From a checkpoint of a small mixture-of-experts model trained on Wikipedia.
Size: 9 layers, width 320, vocabulary 16384, 94.1M parameters.
Experts: 24 experts in each of 5 layers, 672 SwiGLU neurons an expert, 1 pick a token, a sigmoid router.
Training: a variant of Muon for the experts, 4104 steps.
Below are experts of layer 4 (counted from 0) of a mixture-of-experts language model. Rows are named router (the router's row for the expert), gate (a neuron's input weights, with its number), up (a neuron's input weights, with its number) and show model dimensions 0-79. Each number is 128 + 24 x the weight over its row's rms, rounded and kept within 0 to 255. Numbers have three digits each.
After each expert's rows: a language model's description of what the expert responds to. This comes from a sample of Wikipedia text that the model never trained on.

# expert 18
router:169140103112172126138134143127162105132152098146133139100143111157113147155177150094070180075121158175139131133127173123108135112152152135106135101124092123136106135097113160139152103152116126150120142090101125125137170163117118131139144142
gate0:142133129120167107127107165126138137109077109137124122148146155148138135153143117113118135131180148120110113156142112141111145120148089156119135104157123160096184166082147104097161149115147128127103159166094147152123169146091178101173102104
up0:063160129159100103109125125193170082127113103146168124100138105099133153144150116125151148122096111113096091111124117100093109112133149162113127111086151142148151079092165127106102137115137147113134119136125097144108089118132176146138127131
Description: Sentence-ending periods, often fused with word endings like s. or ed., and closing == marks of section headings.

# expert 17
router:094153118151120156162132140134139113127140125151143124153117162119142134135134140161166143153095137126112154141177108162199165134138154149178094113127126114128142125141135142182097072120089165148136112144158151123127113120137095158148075132
gate0:134133081093101118138138112135037154099100130110116102090114103162100126141178115109102088142089151122125144161120161144146119160170134084111104136155098158131144157169161133149129097149120141106146106132138149093144151104111146151135139137
up0:081149153149127142189162110109135184104142108131141147107147133111101115136082099152126137114128132078115174126160164129147151082114134151163112108132086169151118121112122079093128167095086128148110104094086081147137134139110106136162152079
Description: Short vowel-led or vowel-final pieces ending foreign names and words, e.g. Pep|e, Yaound|e, Adew|ale, Shu|ichi, Gre|ene.

# expert 20
router:208102099128117170115116134104120138128133101114120139075166142143140148158148128135146123152139096114138117160106117186152108117136111151154123094144159118110147171102115099119151139170078107131116144137142132128091136159123126144147141117
gate0:141095099144077101139130125155124189138135149137151081118100142153156128140163141128131090154134130144111102137146132135103140119101129122152130151121142155086186118143144127122109109137136138126136109107107139138115165138129096108139146116
up0:157149166142117129110144098154081129088104086164122129100128103116106082099105080171142147173137115131127134166133124077178126107107129121100143120103188140122171145128081141123127104109118119104142131117074121111112117158141129167150143091
Description: Geographic words such as north, east, city, town, village, area, °W, plus building parts like doorway.

# expert 15
router:138143109110118122149087106115120115119149111138101107166121101121110164146131151127171133177119114118151138144128107089121134164134143153134119083124093159144103129143159121135125166160127102124129126150095132119193143168119124128117140121
gate0:149135114177129161101133121068127118106149109132108146091097122112115086099097157160115134109110156145090127146100122127137144141141108132164114154129154127140146121154135132117161148102149122132072173133147117124109131135111127108124130115
up0:126134134128106179088118118097128125120158121135151127138128114113081096149135138127119182149066125140126134144116108121132125153131145143144108081124128125142156095149120118116120145098122112123075186107141111107119139138148135119143137154
Description: Word-initial s or S pieces and other word onsets completed by later pieces, e.g. s|ibling, s|afe, s|keleton, fl|ipped, B|attleground.

# expert 14
router:142115118116083134113122166134088161096140098141174137108113122096111129148094124084110132120113088111121158143108139094131114109100159176170156178124120144144147146070104130102111120107116131084108136128095153116152090075098130143149165108
gate0:180147152114095111088133171124113149149118120130157124155123143103170133125093068107107118116128148082146136114119116104105156134111138149138124097187126122174141109173128103109125123110142084135148135131113109126115130089146090114127138114
up0:150153171130127164135130118155125110094149121138124126136085125133147064103144108161117152116137116115121160103080083109114116128131152092111127119136112130128116122103136128084187104110155108130126115085164158111114119117116133113118136101
Description: Auxiliary verbs and linking words in running prose, such as was, is, had, by, with, that, while, but.

# expert 3
router:110139117113168109164170081143130118086145102130125157119163103135143136159098105085113085079130133150119144152093143074140125134138097122151133132157151118108148112128081149069111107094135135150133147143115121122136085115114149138124158157
gate0:114125079158120117105124108111142153119104169161084119124092173167168100158145155108151124148127140152117165132083202113131135146085128132185124098125129087185147098156097099123085105112152117124144097170142085124141164140124116095133136137
up0:118104149170145131141110145133152154121109085141142093160143106160151164115151103171182148112106131162171152095126140142155110159137145113135130122144120123122166142106118107107168159106125149130125137134138123111144114103099108114143089125
Description: Closing parentheses, colons after infobox or taxonomy field labels, and table pipes, e.g. Mascot:, Suborder:, (1993), plus stray short word-starts.

# expert 0
router:124102086122125143137118184135098110190169118166172155133126115127144159121160109092174139125123154105146092095159164110124170129109117116126126090144129137142113122157157122136128157133139110120112146104149168125143094137118128083120110167
gate0:141151115133174099084157121142109109107087137117138141143136142129102156097124110108111119146111146129094130129125130158143093119126088127116116119137109088087148122120133150115136111090109129127150151103141117142133143167113193094130127136
up0:142076073143106117150138126145122122111123107110077105113119147138117067122170137121163113082145110141171130150100116102092151136178133176134112163139137135127110110114109129096128125184162137121136111145089136140131125129140086135166192105
Description: First pieces of words and names, such as al, El, r, ir, and the "2" opening years like 2025 and 2023.

# expert 9
router:117111143141114101144150115142076142104119105085100133102126114131132124120077108129142173096107135094168131145120087139164116137161131110147085140153129173150157109119142069117102128079129141098170154121112115137102136122146107115128110133
gate0:167142131133104115148112112135084131113104129154106087121143097151124092111113093133138110120151094142152139112173120202126100085121146112113107132116113113123087114167174128113112135098120105140105137137103134131129131139098148131110166170
up0:159143103139128141141103119121094152110117129115150094162154151162093165112140129161124109155145097152105103087140080103154123090151140087119094089101159142119115146104107134091126115102123100159170100146094168152159131129116120159156144141
Description: Frequent verbs, pronouns and function words in running prose, often after was or is, e.g. said, him, it, them, in order, granted.

# expert 8
router:149140153093109104108139131112124104126150081131123132135131153091145143115127127120137146058110120148114159123158126151092175121100093141158130126116096140173144130145106161113107126184118078145126130117120121110118130138114118169119128136
gate0:169122145143117110128123112089119074124108125110083057124098160125104147140090121188140093108149143133127127103150182074174097144151117139114102141147124088147152124124112124173113168110068118108114130112144123085100122138176110120133130156
up0:155157127090139125132106133127119141097103072110146103158081131105094159117083133073125119169156113134120116133150128153110152192142123136155130137129098072126142142189117119147145104056107112116127116150118103123114137144134152163143176119
Description: Single capital letters opening a word or name, often after a line break, dash, pipe or parenthesis, such as M, K, G.

# expert 7
router:152132153118146121106160148125147119169115135170133127108128143154093135177101187176136112127109131133160078145084102097151117152159145130110128167100124123159061130084130117091113128115141144138154087141149102127091143118127087124128105137
gate0:134105142128171118087102146097121184143143123126139100102117099124147099145163128147113158101136091128121144102135108163136133140131146163156093139115133121117124114146116128114193121127141143091178132097131111138083099140089112149129111116
up0:144113069142115119098142115098126095129174116112130148111125143135097131173137104097094111078114148116153184116141141162116105133133133152139099110125134130138108152149120159104169140143098084142138152145113098110129068127082126163106109046
Description: Topic nouns in headings, infobox fields and names of bodies or awards, e.g. election results, Awards, government, music, Army, Personal details.

# expert 23
router:117142150126106127096155109111140168150117158092113124182147108149073091106117100143135120144131133102095158089129098135131121144120121093160090140144131095090142131178139112158124096119162092132114118161160125123156141120151158143115170121
gate0:138108104177118104120161124180124150160076139147113129131108106168151119109128120134081124110113140119121127119116123123109150117136148149134110141140152167148172193169101103136105127121129154156104096135141113100153119103132145137128171095
up0:135145125113139093166147088123123068122145141119156185116157147171143169196142157157145085093137080162114138125093128150130082178157122101133118080097108120067149127124128060104135114128099144117125115132133143140149092126170148155129109119
Description: The, a, his and fused preposition-plus-the tokens in prose before a noun, e.g. of the, in the, as a, such as the.

# expert 4
router:163154167120120133117121110097160133134122167109138117117125110102160135145145105133116139155163180111133125153132167107128054111144150144083167142103143116113160108121147137149115117109158121140169107112144132143091151177092129167125079126
gate0:109164086140166077108158110115078153111181120156092122152125175123141158101141115151092141124113196123154108131129150060132115110129102116124127148071140130116126113111147128174079112151121100104148168142143141162102144131110152136127125133
up0:101116087120122113121083103099112116141125134091113103139181134121151127114148121187113170129145152109164175154132157166142162092147139120118125097165163153124123135183134126144148150133101122102145130101109148114138095163133136146111110111
Description: Modal verbs and infinitive "to", such as would, can, will, opting to, plus apostrophes and mid-word fragments like é.

# expert 13
router:131108139159159069103086124145127099118103179135110155115121120134085114117156134144132124135141132127162101113131092128109179156132130083097124157082147118071138115130126132155156126141134164139142162154148152096115101079096131098110120101
gate0:128147149147126103141114122149109145168162164133100123110151083117113094136134104172182072120149117112092115096106107114154150084117177113081147096115148134126151110122122111136123113124163139148074144099171111138116082162126137106148146128
up0:110117120130128157119164131096145128109118118106158141164111123116112201135130134092100125084117118153114142122139148166160146160142104139109146157116102128112091162130118169107100137125111135116148132150128184144116157110122126152109113119
Description: Hyphens inside compounds and ISBNs, lone spaces before numbers, and pieces in code or math text, e.g. site-specific, No. 71, default.

# expert 10
router:109126119177152118128109142133114083117130164119157138097118176107180099154162125124151138113152103159138163135138151097098076135116143114103163089111123132128107164151124146139121157098121104175100122116117170110148121138103142151152097138
gate0:095118140139122139130132147085150105132145132141148162145161147112073083134115122097094159178097143098062146157153107117090109088157140121120136126097099138135087129149117185112143154136152104103082120114147140137162131112129145151122138108
up0:148118136092179122105107177165128149185117140141144118119131157081117136131096153142124143116151089149134105150127111109111127151116141075152120147144167077096167106147143145136120109123065116143138127148119137095075117138120133135126133107
Description: Sports vocabulary and table headers in team and season articles, such as league, team, touchdown, playoff, Apps, W/L.

# expert 22
router:110124082113142127138130160119118124090130117135104099119149137113151130158109137120109138164154124146159095156104094154156124179125206135125129122086137116183142121119156122139142118163111143134102104125086145142120133100131095136149104124
gate0:116139155084098111109100116156124150131155119110096127110118143166113148151115137100113103130082074163122152119149054096116115132148096143127128115089151126102140175136141135137128105174128143156125123103135119176096093139111129132098164142
up0:099132106159185137085143101114162147141152149126150107063124131140122125156143137119118126152103135136145096126149185116127148142127168112090131173125090150103136135048128164141125124086095147125107131110146134129102157120151115128138108072
Description: Separators followed by a space before numbers, such as table pipes, open parentheses, commas, and "in" before years.

# expert 12
router:129130120179103141083129147149130082144125097123123116145104098125113138086146152127122156133153103144088131100072176171118127109139129142096140136109137120102106159104153153127138158168120183149108113097103088115172140156151124102068144152
gate0:113143140171127127117117157152151122125072143093121110112122115112140130131111145167126126146109129111132139111183071069117073119094158130121160152164101145108125121136119107087126180149155153105112106079177112160106139150117150098106150133
up0:149137149162169100113116199082099140128125115112119140118118145120103108164150137173142133123140158112120137104111117121145172143128112131135139111140080170093117144171158142132145214112165121116115142113103095118100116159152124104128121112
Description: Word pieces of Slavic, Eastern European and other foreign names, such as ić, ov, š, ová, and Cyrillic letters.

# expert 2
router:102119133150129093098143097127102155156133107120180072105151136153137114069158136133121102091179122130146094141157083136087164151143094151111180156183136149144107111115096136089146120125120161055090183097125151141113105148166105122151135101
gate0:135118109139149107115143123141117156161149126147117122158152129100154155119172130149107101132095133067110166119108113139110134155137125151136148155158085192113137128128090104134127123147085103125133115123143107139152099143158166136141125105
up0:127121143116094145120118139137125155143123137094134128104124137122122163130127157153141125099103123108120154112094155156111142140121152153124107117155111130084146102135114132172141122097141165119112133152165118216125145134125111137147146115
Description: Surnames and surname pieces after first names, often in tables or credit lists, such as Johnson, Mc, Wright, Hernández.

# expert 6
router:095142140127108133129136150129134131122127080151141123102133116110124159111161125137115124130141120161119129119105160147156112099074080120122126132159098110156143116117148167084119143148179157136209111151104163142117085165100109108154125122
gate6:079076157166119157132125118079163142121077119120121144118124127122124119146156131122140131117118125149184102106110167138136122128095094107146112150144164150115146129103170092115118079140184115156114134161101133109118130167184153131173123148
up6:105128138152142173110140094134169173146107127105152134133137118154123107161124094118126156158104115115123109150150159110065107134134130180143155101148142129103159132149087141107096146120120107131109170078135124127116151158105107134150094123
Description: Small numbers and counting words, such as two, three, several, many, and digits in scores, specs and table cells.

# expert 5
router:087098098101157145189110120121142152119086152126077155138111132144148129128086103162157103164120134152149126140127125075113134086083139138116158120113114115147171085130098112085097124126125131137146117133142110169123127134136199118161136143
gate0:119120128103118134129126132112088134120146124106111164161118111113176095129115155085145151132126138108137101147111096131111125149096113139125128123126140169124160104124094089106107156106086111135092107144107153146143096117130154092117172130
up0:148134145138178158101160152110128118146107155119122117130152124136119100153137111103168097161107083111108159135179071102123110136090115116152129138119086140110154131129159105128098157130119129117079106119105118176107140102116125121141175171
Description: Short consonant-led fragments inside longer words, often after a prefix like pro, un, In, e.g. pro|b|ably, filmm|ak|ers, V|amp|ires.

# expert 16
router:128143141141151189148117137138145121101111159145162155150101123155166091145118145146050092097105120153137137139166148141095121121162138117132106157129125177134050158119126131152152169123101126093105112141128118107098100124115175124106068151
gate0:108090131133084180113117147113151155084134102155166134134103130162147132185109097137123105091170127110132123142149108139138165079117078146140156089147150150150126122106106134132124119139111148141088152144161133128118146075102129135122114159
up0:169112126158049138122128117123144176133192156142121135131079112132170138120154158156120128099126122140148113206134118106077133120151161136096140133154155103172111147140125117151159102105128130170136118090182119115132173144113113104095139100
Description: Commas, and, or, of, in joining list items and phrases, often fused with a word ending, like s, or er and.